{"n_layer": 10, "d_model": 128, "n_experts": 256, "experts_per_token": 8, "d_expert": 32, "d_shared_expert": 0, "activation": "swiglu", "moe_layers": [1, 2, 3, 4, 5, 6, 7, 8, 9], "router_score": "softmax", "normalize_top_k": false, "routed_scale": 13.7, "balance_loss": 0.000811, "balance_bias": true, "router_z_loss": 0.001, "init_std_router": 0.0083, "lr_router": 0.000964, "n_head": 4, "n_kv_head": 2, "head_dim": 32, "vocab_size": 5895, "norm": "rmsnorm", "norm_place": "pre", "norm_eps": 1e-05, "positions": "rope", "rope_base": 10000.0, "rope_fraction": 1.0, "qk_norm": true, "attn_scale": 0.177, "tie_embeddings": false, "parallel_block": false, "extras": ["capped logits"], "init": "normal", "init_std_qkv": 0.055, "init_std_o": 0.0, "init_std_up": 0.055, "init_std_down": 0.0, "optimizer": "cautious_adamw", "lr": 0.00131, "beta1": 0.95, "beta2": 0.95, "weight_decay": 0.15, "lr_head": 0.00918, "warmup_steps": 312, "schedule": "wsd", "decay_fraction": 0.94, "decay_shape": "linear", "final_lr_fraction": 0.0, "batch_tokens": [32768, 65536], "seq_len": 384, "doc_mask": true, "train_tokens": 620700000, "steps": 12957, "dataset": "wikipedia_en"}
Below are experts of layer 6 (counted from 0) of a mixture-of-experts language model. Rows are named router (the router's row for the expert), gate (a neuron's input weights, with its number), up (a neuron's input weights, with its number) and show model dimensions 0-127. Each number is 50 + 10 x the weight over its row's rms, rounded and kept within 0 to 99.
Before each expert's rows: a language model's description of what the expert responds to; "gets" lists some tokens that make up at least twice as much of what it gets as of all text. This comes from a sample of Wikipedia text that the model never trained on. Tokens count by the router's weight.

# expert 61
What it handles: Main verbs after subjects. Main verbs right after a subject in biographies, such as was, is, served, moved, competed, returned, grew.
gets: " was", " is", " has", " had", " won", " were"
router:47 71 49 53 48 49 42 63 68 56 61 35 24 53 61 56 42 50 66 43 46 46 48 60 46 42 61 55 49 54 38 60 41 42 36 48 32 47 44 72 61 39 35 51 52 64 33 39 43 56 63 68 46 63 37 45 44 55 43 62 41 57 52 35 59 35 36 56 56 49 37 50 61 24 60 70 44 53 57 34 42 47 43 61 52 54 56 58 49 40 31 53 46 56 41 54 43 34 49 44 42 41 47 50 52 33 53 38 56 49 34 55 51 54 61 43 40 53 51 62 39 39 42 67 48 51 46 58
gate0:37 57 42 53 47 35 46 55 60 39 63 51 31 52 39 45 56 56 53 61 30 41 38 39 34 43 49 39 47 48 51 45 48 35 45 29 62 48 40 57 48 49 38 50 45 43 47 69 45 30 50 46 54 43 38 40 33 57 66 41 50 52 40 50 38 34 31 46 43 40 55 37 51 43 66 52 47 35 62 39 35 50 55 44 49 41 48 51 37 44 46 57 53 56 40 38 41 48 45 33 46 68 24 71 57 54 39 46 55 53 46 53 48 58 56 51 63 60 60 31 34 56 45 66 30 46 52 52
up0:39 64 51 63 41 39 52 39 58 46 56 42 29 38 35 41 64 61 62 53 50 44 69 43 51 43 37 46 53 34 45 53 47 48 44 38 44 52 40 63 44 60 44 41 46 49 35 60 53 49 65 42 54 49 49 54 38 54 62 66 79 55 54 52 65 42 49 36 43 44 69 50 42 40 47 54 60 36 61 49 47 47 52 44 58 48 44 47 51 54 65 46 49 65 38 55 55 54 50 27 54 75 44 74 66 69 55 55 48 60 54 48 61 48 63 53 73 53 68 60 45 42 49 65 49 56 48 47
gate1:45 39 58 49 63 44 48 56 46 52 57 53 53 50 65 39 67 38 38 38 33 42 53 49 53 40 63 52 51 33 54 37 40 67 29 55 63 57 61 45 70 34 49 65 54 51 53 58 65 47 48 40 50 31 36 32 48 48 47 47 60 45 46 44 47 55 38 48 31 49 76 43 48 36 33 52 55 57 42 47 80 40 34 64 51 41 61 50 36 41 32 54 43 50 52 61 37 37 59 51 53 63 61 49 47 54 50 64 59 54 54 52 49 51 40 45 46 37 57 42 50 44 64 49 48 46 56 69
up1:47 31 50 48 41 38 54 43 76 47 39 21 48 36 40 65 48 47 59 62 51 67 43 45 48 48 51 60 48 44 51 79 55 55 63 53 56 50 47 49 23 46 54 51 36 65 42 63 52 64 63 59 55 54 68 64 62 40 47 47 42 47 57 56 39 49 65 38 61 50 43 52 41 60 42 37 45 42 49 33 31 66 41 41 49 55 48 36 51 54 49 50 56 49 49 47 55 53 46 57 57 47 42 57 63 44 55 27 57 51 59 66 44 43 64 45 32 55 55 41 64 49 52 51 36 55 60 39
gate2:52 42 49 46 40 59 35 64 26 51 37 65 50 55 43 42 45 64 38 57 62 42 51 51 37 57 59 46 47 61 45 49 70 44 49 49 32 35 44 48 29 66 48 39 50 36 58 47 24 44 54 45 55 42 34 48 56 56 42 45 54 51 38 57 45 49 40 42 46 33 58 54 49 54 53 64 57 35 57 58 48 37 41 39 52 66 58 57 64 34 60 58 60 44 57 39 65 47 40 45 47 76 40 44 34 43 45 37 74 55 48 29 52 50 60 34 54 37 51 47 47 58 50 46 58 50 42 45
up2:62 55 52 48 41 40 60 42 52 42 61 52 41 52 60 44 29 50 56 62 75 68 46 68 42 58 46 55 45 76 42 45 41 51 68 42 57 55 45 39 28 52 58 68 66 58 41 50 54 53 48 61 44 31 58 66 52 66 45 46 56 63 45 53 51 33 56 49 59 47 54 46 40 39 47 50 49 47 47 71 51 59 36 59 37 49 32 46 38 51 48 62 41 57 59 39 69 37 58 59 56 63 53 67 45 46 33 45 58 54 51 50 52 49 53 43 31 61 50 47 59 38 46 52 27 56 41 54
gate3:73 43 38 54 51 52 65 72 34 46 36 47 56 45 47 62 58 43 61 38 34 42 59 44 51 66 48 51 49 54 74 44 37 44 31 58 67 51 51 55 35 40 54 40 51 53 47 45 43 46 44 44 64 44 45 23 41 65 32 62 39 44 56 42 50 38 43 42 37 57 52 46 67 52 58 34 47 47 48 32 61 35 51 48 43 57 56 43 51 27 58 45 37 52 48 46 58 36 51 35 52 43 39 43 58 42 50 56 54 58 45 47 69 53 43 44 60 41 38 58 34 37 55 44 59 56 47 57
up3:37 71 56 57 45 53 43 29 64 65 49 51 71 49 54 45 51 55 45 56 75 50 45 42 52 71 61 49 45 48 32 52 43 69 47 57 49 43 48 46 55 50 53 63 57 24 46 64 53 49 41 41 41 49 38 64 60 35 58 47 43 60 36 44 42 56 52 44 54 36 58 50 37 42 62 50 49 40 66 49 38 56 63 45 49 37 41 53 43 63 65 49 57 30 41 37 27 60 43 50 49 50 53 43 54 50 40 44 47 44 47 29 31 48 48 57 52 58 56 46 61 39 44 44 52 41 30 35
gate4:48 67 52 47 49 39 74 45 65 39 49 52 61 52 47 48 46 58 48 50 32 39 56 54 61 44 43 36 53 50 42 37 51 33 52 47 34 51 55 45 59 59 38 46 50 36 44 34 26 57 50 60 51 42 36 39 37 53 51 47 61 62 57 36 56 46 73 54 47 47 51 51 34 37 47 52 58 55 41 46 62 55 60 57 53 54 51 61 60 38 56 45 57 55 57 40 60 44 47 38 55 51 46 47 32 55 22 49 48 50 64 39 45 63 42 50 61 38 30 76 55 40 60 43 32 40 34 64
up4:52 48 61 51 56 48 51 71 74 31 52 49 52 29 52 57 66 50 45 70 43 45 61 48 54 43 52 44 51 49 62 64 49 48 44 46 44 50 58 39 54 43 40 52 31 39 49 60 59 39 56 67 58 46 37 52 41 42 48 52 59 45 60 47 67 42 59 39 44 59 54 59 29 37 38 75 40 52 44 54 51 66 51 43 63 66 52 49 48 30 47 37 49 41 54 48 54 52 61 41 52 64 47 67 47 53 71 53 49 70 52 55 51 53 31 40 29 51 56 59 57 57 47 51 27 32 53 42
gate5:66 62 47 55 41 45 53 54 47 51 49 45 60 56 53 54 57 51 37 34 48 60 43 56 47 57 62 59 45 39 34 45 44 52 64 45 52 36 63 45 25 53 25 31 73 53 55 58 44 50 51 54 43 50 34 52 50 47 50 44 39 48 36 58 60 57 56 59 42 42 54 50 66 67 49 50 40 22 49 51 16 50 46 40 36 73 47 70 63 42 41 52 52 49 39 48 37 38 41 30 44 53 51 50 46 43 52 47 62 43 58 48 45 59 57 57 46 55 49 45 41 75 50 56 55 53 42 52
up5:49 35 56 50 58 64 52 59 54 56 74 33 44 41 64 53 60 26 31 57 50 43 56 54 49 63 46 55 39 46 51 57 51 32 43 55 57 38 48 55 60 36 53 60 48 41 55 48 54 50 37 53 46 71 58 61 55 54 31 43 29 38 63 66 57 66 50 39 55 55 47 40 69 74 56 55 42 54 44 46 36 63 46 45 66 47 53 53 37 48 40 42 62 46 44 52 52 43 58 42 46 65 59 50 62 53 63 66 36 55 62 68 55 53 45 51 27 43 52 52 48 50 70 57 58 43 57 46
gate6:57 33 55 50 68 57 57 73 59 60 46 50 43 58 61 53 55 58 61 53 23 46 59 45 53 53 46 50 46 57 40 69 51 55 69 59 42 52 62 29 64 40 33 63 61 50 53 43 59 47 38 52 57 51 64 45 50 39 43 52 39 42 43 59 53 59 50 59 48 57 71 59 58 62 45 61 40 48 54 49 44 57 70 47 48 43 52 48 56 69 24 35 63 55 55 46 55 49 53 59 54 42 39 43 46 51 58 33 51 59 64 57 50 61 46 59 45 46 58 51 28 36 52 41 60 39 24 56
up6:47 39 57 53 59 54 60 43 47 65 38 42 53 57 61 47 60 35 50 46 38 45 43 51 45 38 56 49 42 46 34 57 46 43 65 48 49 44 50 32 51 37 26 57 44 56 55 50 55 41 39 44 44 61 53 53 62 41 54 58 35 45 57 47 58 68 42 59 56 55 52 65 42 60 35 44 40 64 56 57 37 54 73 50 47 36 56 47 41 71 53 50 55 66 43 54 34 61 52 72 50 41 45 53 61 63 52 51 42 59 62 78 43 45 52 69 40 45 63 39 29 58 63 36 38 36 38 46
gate7:55 50 48 37 47 52 49 61 44 61 60 59 59 62 51 52 43 60 56 33 43 46 49 65 45 53 49 49 55 38 54 79 40 34 42 52 64 69 43 44 48 57 46 43 51 52 41 28 54 49 36 48 40 45 59 48 48 38 47 73 52 41 55 73 54 47 64 60 61 57 36 42 71 53 57 55 54 46 52 46 49 40 71 56 51 48 58 37 54 39 36 42 49 73 45 52 48 59 46 74 53 48 53 45 64 67 64 36 49 59 27 50 53 49 47 47 49 48 51 57 52 48 31 44 37 37 51 31
up7:49 56 40 42 31 53 61 39 51 42 47 44 30 52 64 52 69 50 23 48 63 44 58 66 45 58 50 59 52 46 57 66 52 58 51 58 48 44 50 50 57 56 66 45 45 59 65 44 51 43 63 40 43 54 59 46 52 44 57 57 49 43 47 62 52 57 57 45 75 55 45 49 74 67 47 48 49 53 62 39 58 35 63 50 55 57 49 44 47 33 23 48 52 68 58 40 36 56 42 59 29 47 51 44 43 56 51 47 41 56 44 37 61 52 42 26 33 49 48 58 42 41 37 45 43 39 52 29
gate8:37 47 64 51 38 52 61 54 58 46 32 33 62 41 60 50 54 46 47 54 54 39 63 46 44 40 67 38 46 51 53 62 40 50 45 68 22 67 44 49 52 47 51 57 53 33 64 52 36 51 52 71 50 46 42 56 51 54 53 58 36 48 69 62 33 41 49 38 51 50 47 63 37 42 61 43 53 58 46 55 54 62 62 65 54 53 52 45 43 68 46 44 52 38 61 61 64 52 53 48 47 76 60 43 52 35 63 55 61 62 44 38 62 45 73 40 31 39 45 57 47 38 56 56 35 40 52 55
up8:60 37 53 50 54 45 46 50 28 51 54 77 52 51 21 51 72 48 53 55 69 48 60 41 51 58 49 59 42 42 55 49 55 57 57 57 60 29 39 48 51 47 56 42 61 58 65 46 67 36 43 38 60 62 60 49 49 48 29 49 43 30 33 57 55 70 47 52 31 58 56 33 58 65 51 56 39 46 55 44 47 44 45 38 53 53 34 61 51 38 55 54 54 51 48 43 42 68 57 49 44 51 49 54 46 65 43 47 45 37 52 45 52 50 53 50 49 43 52 41 48 80 46 73 41 54 44 36
gate9:51 54 54 52 34 35 48 46 50 47 66 55 45 71 27 47 49 46 69 57 47 58 43 69 61 51 32 38 47 45 60 41 46 60 64 27 58 66 53 53 51 59 40 59 42 60 38 60 61 64 44 55 62 47 64 49 50 51 38 32 64 47 44 40 56 44 53 42 40 59 59 42 39 59 43 51 29 47 44 25 52 58 34 52 57 61 47 58 43 65 50 52 52 68 47 51 24 51 57 51 44 54 53 34 46 31 44 41 35 40 54 41 49 64 48 53 41 37 43 46 41 46 47 35 52 49 50 53
up9:52 49 63 41 42 39 29 61 43 47 59 61 54 49 56 59 62 54 48 59 39 42 33 58 58 69 36 43 56 54 61 43 52 59 62 42 47 47 61 67 52 58 36 64 47 59 68 56 52 54 48 57 43 54 54 60 50 48 54 42 42 42 38 71 47 71 60 52 48 50 51 63 65 39 42 64 57 56 60 47 35 60 35 57 52 51 53 50 38 70 40 58 59 60 39 58 26 58 62 58 57 47 45 32 47 36 53 31 52 40 47 40 56 66 48 56 21 50 45 49 70 53 54 50 50 53 49 59
gate10:54 40 55 50 53 45 70 73 51 44 33 79 39 35 27 38 55 50 57 48 51 47 56 65 51 35 58 52 52 48 50 52 41 43 50 56 65 47 53 44 39 49 61 62 64 38 64 49 74 58 45 45 56 47 34 29 45 60 49 48 58 49 48 41 64 43 31 51 54 49 71 52 51 49 49 71 22 41 42 45 45 49 52 57 59 55 50 53 58 29 48 45 39 48 43 52 56 62 56 54 44 55 37 45 56 58 52 52 48 49 49 41 50 67 36 50 58 56 55 74 42 46 47 57 45 45 66 38
up10:50 59 41 59 40 64 49 51 32 55 66 40 61 50 78 57 50 76 64 48 38 57 39 45 50 54 32 43 49 35 46 40 64 66 55 45 26 55 57 57 49 57 48 26 44 62 35 46 34 39 47 55 49 51 58 39 47 46 58 56 47 40 37 55 43 42 50 63 46 42 41 46 54 55 52 46 69 46 60 56 43 59 61 40 54 46 50 62 54 72 46 47 60 54 39 44 56 51 44 34 60 48 55 54 25 44 44 56 57 51 50 41 60 41 60 58 52 47 53 38 51 54 42 45 74 60 33 60
gate11:59 51 36 42 37 56 67 57 48 41 73 46 57 60 55 73 61 42 64 56 41 49 46 59 50 50 32 64 47 61 47 63 40 48 60 28 39 52 52 48 61 53 61 54 59 52 40 54 43 52 46 59 52 60 59 51 56 52 54 50 53 47 62 37 45 61 56 70 55 42 39 29 53 51 53 73 47 42 56 49 42 64 25 53 52 53 42 48 48 62 50 44 45 52 45 39 53 44 53 53 40 46 23 37 59 53 50 52 51 41 25 55 44 65 61 40 49 71 61 48 49 26 55 38 54 48 46 62
up11:44 43 57 39 30 49 61 44 50 54 39 38 45 43 52 47 43 49 34 64 48 53 56 47 37 54 33 61 48 47 62 64 24 33 57 57 65 43 49 53 48 54 47 37 58 37 63 46 63 38 33 43 51 48 62 53 58 29 51 32 38 42 45 64 40 41 54 52 55 53 26 51 61 54 36 52 50 49 44 59 47 57 54 30 49 56 50 50 61 35 45 52 49 60 50 52 61 57 48 54 50 47 52 18 54 26 75 39 55 49 43 36 51 47 55 52 31 64 50 53 56 44 59 38 57 51 47 39